From a checkpoint of a small mixture-of-experts model trained on Wikipedia.
Experts: 16 experts in each of 8 layers, 288 GeGLU neurons an expert, 1 pick a token.
Training: a variant of Muon for the experts, 285M tokens, 4351 steps.
Below are experts of layer 4 (counted from 0) of a mixture-of-experts language model. Rows are named router (the router's row for the expert), gate (a neuron's input weights, with its number), up (a neuron's input weights, with its number), down (a neuron's output weights, with its number) and show model dimensions 0-191. Each number is 500 + 25 x the weight over its row's rms, rounded and kept within 0 to 999. Numbers have three digits each.
After each expert's rows: a language model's description of what the expert responds to. This comes from a sample of Wikipedia text that the model never trained on.

# expert 1
router:523526485475517518481522482472520471505523525530491471471474478465476487490529447497518511482541498455533521525524441475513487536495480508502507471467512524445510517485508499472517477432534495501474514483477535477496536516526466523509490482488478514477492538523488492542505506522515458495523531502534520490532502522536466535532507511479495520520485487521510513509489509520451514527479504509543483514457543532484509531539502467512524520489463467522528468520487538505456467488478534503497513467496492447514500492527543460481459466494550487513488515461491528497527471525486509478
gate2:464464525438540478517553498489463496488504498497517527500469512486481454495486529511466494485468492447474494499546510489475459472484465492504526494495503487507501494516506481485507505504447492453477511424520489509507520498499433529484544481506543512502507484508531479453522486500521512528490495502494508501484510513527536502495477497481539438489507501519485519479476525512496541500499509494511516503507467528510476506467501545497495518459491565512523477495513531524483502499503525538505506484492559463504533464484491498493512533511565532531461486490440526488490479510450496516
up2:521449502481481474462520513491509531512487502501491508470507480530499505482496470471443487523527497481496476553519515523490496449489463519493448510504477487519520466475521552520534471505484500479509518507465519510542468466522500543543524455521478509492474513481541452525525525551512547521519492500477486526547490483508566533504516481460490488522464505500488526501515520493525519499496522494508520551507473517516479515504505502515484539469473547488463484452507517498526507465486507509464534461477502499507534508511508538497478474486546513496522486466532490483537530508462539494
down2:505507500456501500533485510507493482497490489534474532497513513491501528485501489466524504487510527538441537507539428521494500525537483462520448539479456492538441564510507525522500482513502458493501474505470466519499537453515528482497492487515476479528494450522476509515528494549446524521475471497496463537451483490483518462505514499480510504542528486520507467519519523512496507492510514501487513447493497524471493517474500498546522504499531457504461512524511510494531480510503510539482473502536507495502476512514512501495491516428480468449480465517482508515489538503525497499
gate3:506529474503526490474504542492464481484505496508475471506486548555457518460516506487481499481502506469564463515503509484555518510490520465498485483539477495504468475509504475493498495502512477497470480491524509494495515523483496494479524514496520551518551496508518473473492559462485484467509489565570500456500489507493534458489534483465484504487491489494508483483485489465471498501512503507488457501509496527559512478518518428495504490472462544551515521524505518484509479508499474574494477561498477514502466503461507501511463502521541490494507509498531513514480525513494530519
up3:463513505513517494500494531495479490509549521469479479478469520564498560529511488499483476486461483434463505489468491486495475510515495490497544441493482502504484493517494461481479479478543471463478496490437493489510533526504492480503509489524521492473550569507512480488468493486532479475541505493525470499540515519516453474527474480537524468511539511462524502478554507517505503464476520492483492485431509559513500490490502465507502463499528489517480510493494519503484515492524488482518528529469498496536532488487538459493486492498449504484461477511483482497489516535497479509
down3:554515492490494501456509550517517539447484498503528505497535492507495516467470503542465500506542536468493518534466522504512499502516513483485471483486463466540486530533519487505508473524477523552477449506494510501508545507445509516496515499513486481434497479518502509518480443520498489517483466511509497534485499518490540501487488513503492511508520483496511498510485438521481497490473519516483534511518509546461539464540509481474507451507506490538516507510496496548500521496476474499478457519522499515482544491497482509484587506476480498482474477523539467513469551507489488544
gate4:528454506474487484488498497530531502432542491517527509517463529490500557503476488487488489487528484513534496460516480512506462486459474529462519512469492482517511519541531489531506490529482507553558479510500522467499506486510460501509471496506530522495493476491531515517542502520529490527487561468521519540500502527437523509515447496491473502468498463468496460529519505467494555486499492452494526517521482516553502463498503512515469522484490517527518510518497514501513497499492497524504500522457512483511471508512527493482479470470524485544530447497481503501451473529518477454
up4:487478503536531492477436516523495517472502490530512518499509528482494471518481510509455535517534514500461481452503483523526478505475518495497503484464507489491485505483503526485459488510536500496515498449507546466495511529516451534535485504527493523437460483488507544516511539490500511499472508525503548503471493490477520544501499535518473524473450519522469503497473464548532468458497512509487504466468480481538508513494528511485524530469515521547488538502523532522510525474490470522523508505515490475495454533505439527509524514506446482494490470540532528526489494487479452484
down4:470520517479510527502501507503511510474485523505514495496491524503484471516493499492507479502498477434528519485468500531524553535477494507448490494524545477480479512522462500504447502495480469438568513507550492493433444486489514509479510487490444506519533480502467497513508546503486492494501471497496506525503525484487484480464490488530502467524483504475555496487485477532526497482522463492442524510491501488521504465507502511493515471483525503457461485534534502535509505467487472487485540501529458491482488505464446455519508486512490545486474532509497446498495472499518445500
Description: Auxiliaries, quantifiers and light words inside running prose, often music or album text, e.g. has, both, three, included, all.

# expert 5
router:512551474458512490456514459483536473519534503545464489491482447473471467506507463516528514494502515470511512527491474488538473530515478521501499496470550527468464539506483507502504502464541460508454484510495551485485560523512464510540487495512475502480484514515465489509531498529507478482491502465518516491503492526514480527536524507498497517507486506537493532530492526510438515529478542489516475531452525510480511504509526480508533501492499478509515479511482504534490487509456539530501519495521468449510484505512537474508473460521532485507466519506482547496509480550458525459
gate2:459462545473524496534523510514501468491529526502543514474479550546512506498485514499525469538517496479477447532548469533510544471506449496536514502489518488517501539488502524498513495494488495490498477483521484513525479521487465497522499488491531493500510491508525498476507514511506486530460469496468509480541488475482496526500530502516542420519491508515489515500494513547516554505499503495546476502513504516451494514426478529506497542498499524508526467503497522521516501484493540524529504467554533440479508495529490519494570516501528513517479490528487519501518535479466480479
up2:496461518480450490473511484503519506506463519476492527523519525513455501522498484506494460516539475525501467491506502494455511519488490481468487479510483521499508465512521514500479489469508498484492488503467504470509528525472512522485512438505501516502471489520470518542473530524490501501539476501477518541513510494509524469539511481501501502489478528469529496551459526514512502512526528569512507560524527501480425495481536468525481492505423554544479507484524478503533508452457520510507513464472499517494520484541470494463472486479542507483501481479479505459455534523489509509
down2:497507474480504513481513478493480478529517462520504503488502512471497459516485492501484541528511460521469527481503460522472515482530499489533516538500473475505467575487504519538487554487489480505493467483434501507538516462538508528515497465530470478508458490455518525523552529508492525518512507542503491488485479499503539486528528501482526531525504515541491445526533555499476510483490511498470484455504493551503506488475508517498542504486506451512453519495519493506531451514498517538530495498531514494486516495509533513504516506435516507465473463487495478518498506447507527523
gate3:515492492502527464458520557482465476460453469474493486507518541509480500465543470503461531503518502445526495537510483481506495505505508463518491460503508514518483501504479477480485446520485455506476490495520501508480492519495493481514524522491492557492525502486517516490500506491490489463511498564581486498461496503505494445508525475497521516488460485476512471487509518486468467481516499510493490519476497565542508477496508447514480488447469542505523503522527557491498476525492490524486464505510495542492463495476487491477445510511513472516529503513521522513485515471509541551
up3:449499506478464509487505546509501479480505508458520481472511525528490549537501498500501496503494493455497529528502471479489517549548508485512533479521534520479503529527478493518504463517512470473482493477482506494473503539491498518509507501563557473493535479449504479538530498489504493467513519493519481499533571520524483512516490460546539455539496506454515479485536523515492493464469486493492518483468510588509501501499494459513520448496521484487504521511491539522486474478540507480501511500483526497488524532480543502522493493509474499502447454485471494480453510498493489496
down3:582498474475523500473448549515513516477504491541551484465529515536498513490477508533499547480553492482537509546458503494517508491503527494477488485490499501530466527485513454490497482497491502542528510484525504490475572494466523503476525477495513497467491462502480504509462466513501472506491469486524501515471507492514547506516496531508523536493505500455506526490490469521506471523483509521519515478542506547485529443548510501477519482512505494521473491501485484495517537473497485537483455517519502506495533467475493488488547525463529480495496486519528453547472514460495485533
gate4:487476473470465456490478477528508515463494539535553528518501524479484525479495502454494501484509452490478491451506460459456504485509511532433524483508477466508499505493502517548494474486459525521501481505494500491490501493519483507479509476520483561477513480532503519502502466512487522541476505443503492519502545525485518473512509509510504515466494487489495484501510541483475539487514491467483515526503481531505483518479531476502536541487487501507481522480465483489469515536490504525498455473436535539469483503485479470485526491495517486543502454558480529495542446539510483483
up4:507514486500461494527457486497479484507517465521523505494523530515474508507452525507482547507545506508468501474520480526537513504540496480485478474464501502484451470479523522512476514529482505459491469442535548475445526506492498503493489494501538508480489505492512529497478518508483481536488501539495537460500536492479480526489507532451507552542517488528432484521494497518524489444503493468506503508531464527490515530473498494485544501514541522529509508516515495538484511477476455519521471504484507503536458543511512516503486483545501475502543523552513503455531493468470482486
down4:472495521490514546462555530495502499499463480490514492476487485499465476555482486449497480486498470491497488519524478516503507524513533537472483485495499464482491469502517513501506496491524512411524503525511469507482464471476542510468503502465484494503496539515533469534490537524483548520484455493495507483515492501521464530508470520536550477543516476499518515507486440497509506478525475475477505492483503448472466456491474494487519470506480518461497469499524507498497538513498489454533565479525499484484485483493473449466467529456500547469497524522516494486473514489509480489
Description: Lowercase word pieces inside longer words, usually after the first letters, e.g. "up" in unoccupied, "ens" in compensation, "ryst".

# expert 10
router:495537502476512491466514469490483461520563495501501500476452471466482471489512436516517520494549515465515509518517466486534491513484492522499505504470518519437494529494500522483524474496535473493479487480492537479512540521507439491509496471501478509455459494515474495531518497507519485485471528481531499456494468515500476564525523515499468509505506470522484558522491519508447502499484515481519494534470522510474502539520490465507514543475481465527524492541482501528443470496467522498475508479501482470521483518522515481513470468522517487495485508515466558502541502521462518468
gate2:452496510453537492494557502511498427503472505536547504487469515546473503456474548484498509531512487538506428507570499508483524510504442520514486506471542480508499514462464488520494512471487486480484484488522514510524481498457479479483534495475502529522537525492525463515524475531502499529479498495465506487521503531491495500535500509495527466501503501507498499499476496538545554522468516489562514522516478498488490523456478503508490507458477520491506483494477510506505490525494514519516480485496533440509503491515510464472523499506556534483492482516445500494513524474466506481
up2:512482499457490486503534479510508516493493522474462512489480483550504485500531476499492502516505503518476489500530520505472480463452508494465523457501488484502532479510522497497469513492488511469480464524467520501516478486501516496485506446478472524492498454459516528523507551562491511536474493513452517505546507487524539508527505482541487471487491514517573522501486506479511494480527511512550529532511504533501471513460523476541474523521464524483508478455476456522539506484501503489501483457504467514502518484545455505496491466473539460443520477453492532477526533458510516495
down2:521472491476466480510482505513470485520488500520488514463466533494523445481499465514509528515513496528418511462487462513500525521503499543510493544472477514510488561497516509524494501483496501522506488453417456506528493481509505521499480476516478473529455498480482490495491499546482521495494505508490493533495488526544515471490490471489526525510474496543492469489529518507484502509531487494477497435459492541502516516493514522521548540512503436549483492497523500529504511500472482541526510473490523503494500479484523490517509523432538468464483500528452533508490492465519505505
gate3:512480467513495515456568530500466458470496472487505463515481535546492511518546512492507503509530502467521508513523511474521514519528536499526484477502501504514494459471493470459508473516489487515457469528524496537502526510462470486535555529533487550545520498489540521481481483469495492489523501552538501525467506506487472463510544448541532508506500485489532479466510487498481480516516483500492485497489511537522520521526494463510489479458467529534503499539513518516504506558503484546494463544500497527475469462510513488488468502523516463507485513511524525473493510519515541539
up3:430478449458485480505500534491531494520505490443518507476514501516511520530488474491517493480481488478463522496454521455490479529517528512495543489506538494485497504515472539494467504473512479472447506504471519493449501514469500529538499505527492470490504517479497466505507539503500488467498502476542487517500573519507453511478462482522515459514499543523507494485522461533497456485469511475505504490457501538522517531476484478511484426508503498485493509509478507460522483489514513470516522486458513487499535484512544484489482456510461526485490462429491485479484531504496512494
down3:594489497498487474474479516483494550464506486532570497470533485516492517477526510518474541467507514506492533516464496505506476495486489467471473495528491473507481505482521483470496442521480505505494463503481533482518549492492505509468515523473464465453507517522523474527459446519444483499497483526546542536477491527530530492501478507549496536538518485501525498495500466505474475502489507506523501475528509556507531468517502495485472484514496477523470493521481495498487534477498503493460462478531494508503503457478480499473533527494513495479474491526503473517475516469497523557
gate4:503444494500498471518476492531534522452492530524545478520500482475479513456486506454521536509516462477473509468537472445516512484479482507460489511541435506521571536501465529530514471508486514540528499469491525484513521463488487529519510514509483538459532491508532523462510509491507493531489506496490538523476509501514513470492510521496471493474491483495532501479551514527465531478482482464515502496491459517527499486487501505456563545498495521526509522471505482480502501499483509497503470506495491510479468506512524458473519498497512465544531438483507517510499481517514509437
up4:508494450503515516510479500494517495488503494527472492490513555511476473524506504490432534488524515524472509467495517509512471495520485479494483473499523502486498541493486560489489499496535535505486446462524518447467496516501469485475473540484513490495535509503512535427519513506511525495479503523503553469462490471464479508507492533496475527536493525545450506481480494560543474464516488502518476489509490537517508524501498473464539533484513477534469511494511497469496501431461488553508491510513470495503468514507469495488531511480512478493514479534518537489489493463509443474
down4:469504506487498538486530491492486463498486486469507492490497484487471487512500469503476500495460432478546532535462536543499570487472516542478493485506508449490490459506475484502488487522515476471487545527523501494464469480476556488511524507466491492510511485473516493548514537525485508469512472520492497503520506494500467492471457493506526467518479485437536520485518443505487477523487501486449441506460471446500517493511506493470472483506501474465487484526531498526501536502509506495499557474530497500489463490522476483502515516512520535509493481504542444454508506486518512483
Description: Inner letter pieces of uncommon or foreign words and names, such as Princeton, stanzas, puzzle, Aziz, line breaks.

# expert 0
router:501529464491505499466509480455503491504537490547488468478484463477484493467522465509523528494534490495525524519504477480513478542512473541522507487498497518458469540498487495469503496463512472497456505498486541464475519504504446507501500489508482530478470519531461527524510501524522477479478533495524503480491468524563492537510512518471486531520493488542498548538469522512453529511487512505534465525478543521482484512507512491519524515485502471515538482512476511501455459496451522517463514507519495452531469489531538464490481478515520455482483512481484561498518475526474537457
gate4:476468508497516494473480493498533485465520479512510485506499522472493545483515518451535530501510474482473532483503490514504478504496490497456515472532460491546518476483522495479469458509472530526487499483495506473528539486491444482491462505500489531451512454484522468484523474485532509547519516496531540525476500493501512502488481470457497510496540515520463524471479473494490558489503459461497520538482457526558473498486525492498501503478485500498448543506491490459488516504518494499488478506458524482490468527552487504501549455486503512504494452504442495501567488488521471488
up4:508475441476506483491437491464527509478479502520533502480513521487491476517453522509460521510544495486480483469519498512523485496494477519505469498478465544483512503482531555494482484478489530491506484470484547474477488488522471496503454528477463480489515524537500531460548498472507531539501508527504508499507490488470494528499485564503467526511471494545470514477463493546530497451518490493529506470513486514476494513479496524469531554517506501503537463503513472519492487480458512519505494524520512476511467543547467524512521520476509485527521475516529575469495516482520527485
down4:490520550479497518486560511486489465494502537455518489522472526524489475503500501454532483463441452476563481496468510496517523543503522523454511499469547475476463472531508528501508552488518447473522485496517500497517494515521526496484537457498488457537523470486495512548499546519495497493519518485506496536515518491498458497495491493543522483510445483480558526500510485520522489529477485503474463521493478468484521533503470494491487458519536490486536491529517513507531546483487500446501541468536518492487532499501494480462503518511493529513479498501503492485511526490512487522
gate5:506545488539531522544526514484472494532499497498544486534483521519510528481508479497508494509494473547463498516507485502453529533527461523555501488467516489497557527515541479470478529479496570517539552480507493495516486494501501501523489528493487503489500462480480470558518514495523444479484489494471506512541477533529505536481517507516449517498500449470470495482525506490471501492478500475526514499446509472522516486467520463484514512505514507497489516527488522518510467484510465483444483489487460481472522514495547547514534489485503485456512505521455474499545526492496491481
up5:492515506536474467512515505517522457535473511475500529495472463502506455547545501455519531518469528507520462533537502513515500512513482560576491466543485472492514483473492455544542485517513506498532499479508492476494482537526508490531505522510516487531472500516465505495472486506481510495476547557484447474541519519521486508499534492508492560496494456478469538490508500514536468539466472505479480528509508476512450506495493456500536498448491502494488503533483501487464501491482514507481502520499521491482519482514520475498503541521468494505510487498486484528487463517554521472
down5:496501504538527479529486492463497533524466509522505468479542482446522515485506473560487499497490477452462555470487492486475493486523528522506475507510506451482477464521518479497483474511528510487480483484481503509528496479450531451481526481489530500500561514494507539547515525501520470498456505483490474500464485473514541512462473480521540516491501516517561509533509539523469497522488554474537531469486466529452484491523498522513491530467502509500470494477491501493517512501510485524521530496502514494525472500488467532506478492524496492489546517533466497503545468481532511562
gate6:500518463453498460502487515514501502527522516531484485483497517511526511561500471475470498500512510499502499501457467484448504566510515457525522474480536491480494523525493487511537469496533520467500511555474458491441476458513501508506512498516428447500500478468555540518505537523523465474517515521475465498508506491501541510519479488439487503523504521528527494515509482498473523481480493539497487501511539544465518474504518485484502538497483505535472532514498495538484480484508480516442487517491510512477494493543541487493496488477471478509523532531463493472515506486547505512
up6:481532504495533489460472545458500495518537458520502519497523464456534502515526452512527518514485514505504532471470494475471493542517508497525518522503494467486519477516520503480471526492483482453506499489478523521480448465512504524492480520492487465466492518492529544513536521546463463472511531517478507507493526440464479474520479507483523536532489532494526501510514495511524505505503512551472482495483502477469500479521521543487485540508481501502474546479508526524519458477501500507477511591500550492449517455523511479506475503479461513492504492473507566493498485505490519501
down6:464511474455536500488532516495528500500486531515488483509478492476504524507481475477491507503497488475494501495489500489481504517528481495510472550471511532579496559488510485507512484527514480547513528503487474544484479485470494511529494479533529471496499515483461538506544510518508491505478515504495496538515485497456488461505479513470461528478497485464474519554499522563463480485523530502472525455509575495495499531491537475499491470543516544553486530500491481516519475516479521484448515495490562517475510504518481543500500538497462503481479468535472499479507472461492507492
Description: Country, state and city names and nationality adjectives, often after in/the, such as United States, India, California, U.S.

# expert 4
router:503532464497501515502520480475499495521522509517489479462476468483478494501559444493523517494538488498520520510501458464525490523489498511514504499501519521470498515489519510484544491466513465490449466510475530454493539527518481491506498488491478527489475504510471524527513506540541464481471520495542495489528476519538488543527508523492482525527473489555508546511475512508468528499464510490546443527476530549459492533500497456520505502490478463530518509522487502524466446481476528470479518481487495460533486502528521457483467456512513467498484518474482546502519486542470495484
gate2:505484545503534481500511523491514532500530500526515531493465489517492472487447495487492526487534466493480486505504467546499512503472499504546486496457489501497507507435532511484514497494506495467491506473535453526505500510498471525497533470501521483498519548480478483515475473487516490560434461503455502505505549522508496489533487457515529502515486491527489482506486517532508550506486495494544489492543473520510517472474499565549523529483476494486500483516545511492486514470490525544525478482486517488486541433517497505486557525498536537534523460491463517490497519487462498470
up2:477462535504507475454499526502485522502505487493478529503514525539531511453496480460506462528529485498490486526489520530496490500510511519483502488525498488488545528493508524469491487477470489471484489499474473475512441473502478493528504470506526508524452479532504562525501530512482532538510479478470498496544496502506526541530486490529514469492467506499492497539488538520526517499518475514532497499512474524517502463492532498525501499443455548518488509498507516530554515435483479500503522473497484478510561496559469505471499503497525487502535494419500542497522519504439502478
down2:504486502472464479503525534457490496530528510492481546469509476503512474514478529493546529504513501501472530500470474507498472511495513519524468533449425536510458540523545505480460533518492476483501494454489468530528503479528509492531479492516472471442487510499502500480523479541445540523486530515476492522462473533519531471498537490491488544516527494477464469532512553528516493472511517521496508445515528500490509496505509525507494498476519470524454530475539517497530469512491525499504510508522514513484499485501502502459501565480521502472480467473502530513510510518537470512
gate3:507501478499524481471526526464465492485490478494480495487487542528472464500544505532475547488481505487532479507471489479531521479523547473515471503507529505520494477528509488500508472513496476490455493470512512492480477505482470505511530531519490538498547490485533511481474489459485508475498522556561486471454504524510493432504530456518507497488473482460511485488477465514478485543516492500475472512523471519539528484501477442473486450453488551511506504536499534473487478559487492540507502538507490522526466496489509484483467494549484507495493486507538542496511528485482546512
up3:452500477488496479503512498488533507508543505468488477468503517534464494527517478547516479488481481496484477535468510514488495486522516493517527465520571484506491485505493482511459490509509444478485515472469535477472506532523490537516478490548506494469537494462519521496492510488495483481532474480537479478521564521505450473521489496548533464535490500469522500468535508542496467448465509500503521491477494574508512534501474470502485426492503513496504524545516478502510504497537531505504477520464528529533503500497514493511498493502504493494450481471448495495461501546486503493
down3:574503459498488489489477529526519508453490522544528522488546520530512549474504494526483500512558511501505530550462516515533507498480541450468487494529486466504477535515535487488516457535512511520525467496525510499488544498454529520517534492491462497458509481502516523523455469503491496530476465524524512536474478500482538481494518514500507521521499472468528512521503445497486494514525500503485520495525496533503558463515488509483519476533501498526469518517489511520514530499484507481505464522532459525485525496473473505462536478473503509496491510506516453532479520466483479556
gate4:533493519467502466491460489500522519485532532522533517519517542508485505472507509478508533518503485477491477466498496457477482470499444500477515489510480506526550518498477494534478482547470539530537491480497532481525544487500503490522526515513511556488508513529502488471513513465513512521512479472483536521523524506451478504497499471543525440456461483474480504498536524525465562465487506470520530522485464511542465458495515496447489530477456556525493512540504506488522498525512504527472484478481487522528476527493524516500511491504509504550475458493486510512504461507493512459
up4:538484479473515501490477471523505524499540452512514498468519526495487479498462495541469544508513529513492521484514470526515496502510498468509457496462522508437528525474493522477451493494515508498497500426502565496482530492530502522493476503502525442490479522484488467460491516455499528485541492509481525535507512465492550537503481526505487516510485506512490515511479498516545478473535489502470476490508433511526531508524520508492506528501467496521466514531494534526515498453483426514539501506521517505492494533532469546499480517491503476523519469538524515481531504469488481517
down4:508527555496524505478522425528512520481472529486522477488504481523468467533503534474505472492486495429520492525468495485496526502521519567505514489483505474522505520511514481499460532544482505464538524520493515495487459519482512536455493489481471512505520486513513477528511519473487481476531448488479498509508505475498489493479513527529507453533492504456522513487493466494523492484510495512419497504500476463498492505497504512472520461482475508428481465490482516473513512486485510467502561503548463485468476514493504448536507492515482532495520501513519474496488484443529500498
Description: Final nouns of organisation and place names after a modifier, such as national volleyball team, football club, River, School, Airport.

# expert 11
router:522528491482494511478531462471508473514517512520482492492490468487458486506524470500503515501547485467503513492497463484546472513484480506496514479482505520471486534512500504504541501453520474520463449496474526459480543536545473512503502482504472519479455531529460497514523518537514478492454526472529522496513498521499477504512509518486468493516492464551502550543471537485429526497515523486525468530477519534496489519478506472505515526495456475514522461537481506513459481469459536493506494482506503469515485508522522474467464466504510468497488523508484552486534475537462527454
gate4:462469538486473494468449494532523502471520530504510451502496527526501541475531497503528523500494462478499486460491531526459471485462515508477507487495491470484509521504519463526510479540488534524556517479495516489538525462495446491524494528523488527479538497516518487494541488477560465506465505479523483520471551488476494503473513506510451505492480487533489508522541502494471544500521488491531524537497446545537494499509502519490530529502483498534497529524462525487528469498526497523514518504468513505492507503491512507483501512497514503523525419514453518506492441512507478463
up4:494499488530473476493461503532498523500513490549517497482514519533495480516444465536466552456505488521502511470472526532494456500508522474524499493463513529464485492467482492471489535478525527532473484461464537436452491479495475488478494547469485499496498520497520497485519511462524510491503503514511499503483468471484461494477522541460432494535518484531464516478456490526513516456516519505521473519516462555540529505487456500492491521490513498545510508538483523511502514489469455543532496503484486508498459534547491528519512480493494503531516470511509517484520515515512474510
down4:479499507468521492453524510525472514474512520526500459502483501502487458534483523469522507463481493473507492504472517483494567509515540546468494472492488485501477495511497515509467516528484497497540478527525478521485468482482544473518543495461480502509544514512491470549508510518499501495524511514453510496524499469534481517464431462530540458510492457467563518498484445510527482488527500478454487517448524452489464520467467476535524451484494529463512523519520493501525494488498513475488539494516488511470480509504460472500501509486476547504476506535521485478496478495511496513
gate5:517519467536483502480507507489464514531508509506513480516487498500513485486515529474508492493496520556543538503510504497481520506500435494480511471464501492493486529505492473467494515560534533544473547459467487517493510509495502498486477477506509452509512496508480476540539500482478480497488505459493542523514480473515491516564478495461474536470529472498500548497480493448491540534497497484520524500498483486484513473482501507509532512478464494476518499537469465537520486522519439534447465471486489475495511484452474540516500460529530519524484497519454455548519491489469471486
up5:538502474580485524560507489484539485540492487501507529503459483515475446514487527523519500503501532520520513507483515489488479467510520509544499467503515456478489466514555498521536498526489504486530507466512491505496512525509535498507505517499538492515506506496475475522458472468503511507479529512466515488533486477528507484480499500510496550478483452472484553517498509462521455528459466447499498491478500483504467504525493476525472490468564504466508486545439499477489500505500500520506481547525512466490501490515537476478473496507491538529505499516520519529484469539528550465
down5:466469508473502509529472474507472498482469494479521532487549470461528481479501473551501488503525508451521534498512496495495549503492536504510518489512455507485522508528465485487462440495512453497489515488471501450486540520508546501510567512481543498519517514512482526485500486507477484496467500499526489489491500509471565469495513447501501475490490540486549493486505472524469496517450522527523488448500486502495497515531476534498478536457493481463479504505506533514530503504498463488531479451518533509509452477543518543483465519498487522484493482496483509484453504488546524492
gate6:496526443505478462485489485528517467529501502523477495446513504489493515544528513470520486499503512496539503504473411498475533522507496483514502499515524472520495528541496486525509501519539511501483450508451498487458509495497521487530490477513450454446489512497526543522554519528498480474511509587482500493556517465477501494511486532455472489516502501514531505515472515497480494487472490486484501493515507520486522498483491484502502536539527516489472528538468523510497485480525494513468471535496482530483523525519497513495476471545444513468531496510451512488533480493538504519
up6:527514513521481505447487525467525495505549479531496535487538467459522488521498482501520524498486501487504552470483497517475474496544495438515541489483492478517529478520523512487500539478483514470520491521458488497508472432494506508447521483449477492470486515479512531495538532531476482482511523531493488482546524471446502464514505507492477538495490516497495490515502492516513501500502468548451487476486485482468524520514566539512462506492493516519491534483499513518525540507468519489481459568520552500477485482518504489498497510506491520510524465486471562493502502502543512493
down6:479547474470526485480583509541495497514462458539553492513514485468532512477487472494492529496514515520522519487452505512462495506534470479492440518471488500537506537460532462499501499499553524488539511515511482551512498500492523519532524522463500499514494496465480480503558469498524514525491520516476528523503469485493504524492456482479478537504497472495493499527519529546489513499531496544474540499506527506508463533496564500481469475538523553533527518494452486495492464494469502471461494511517493502463513497500485507510478504484497515499519473511510491510467469482489480518
Description: Capital-letter pieces and acronyms in sports clubs, foreign or accented names and species lists, e.g. FC, CONCACAF, Fútbol, Belém.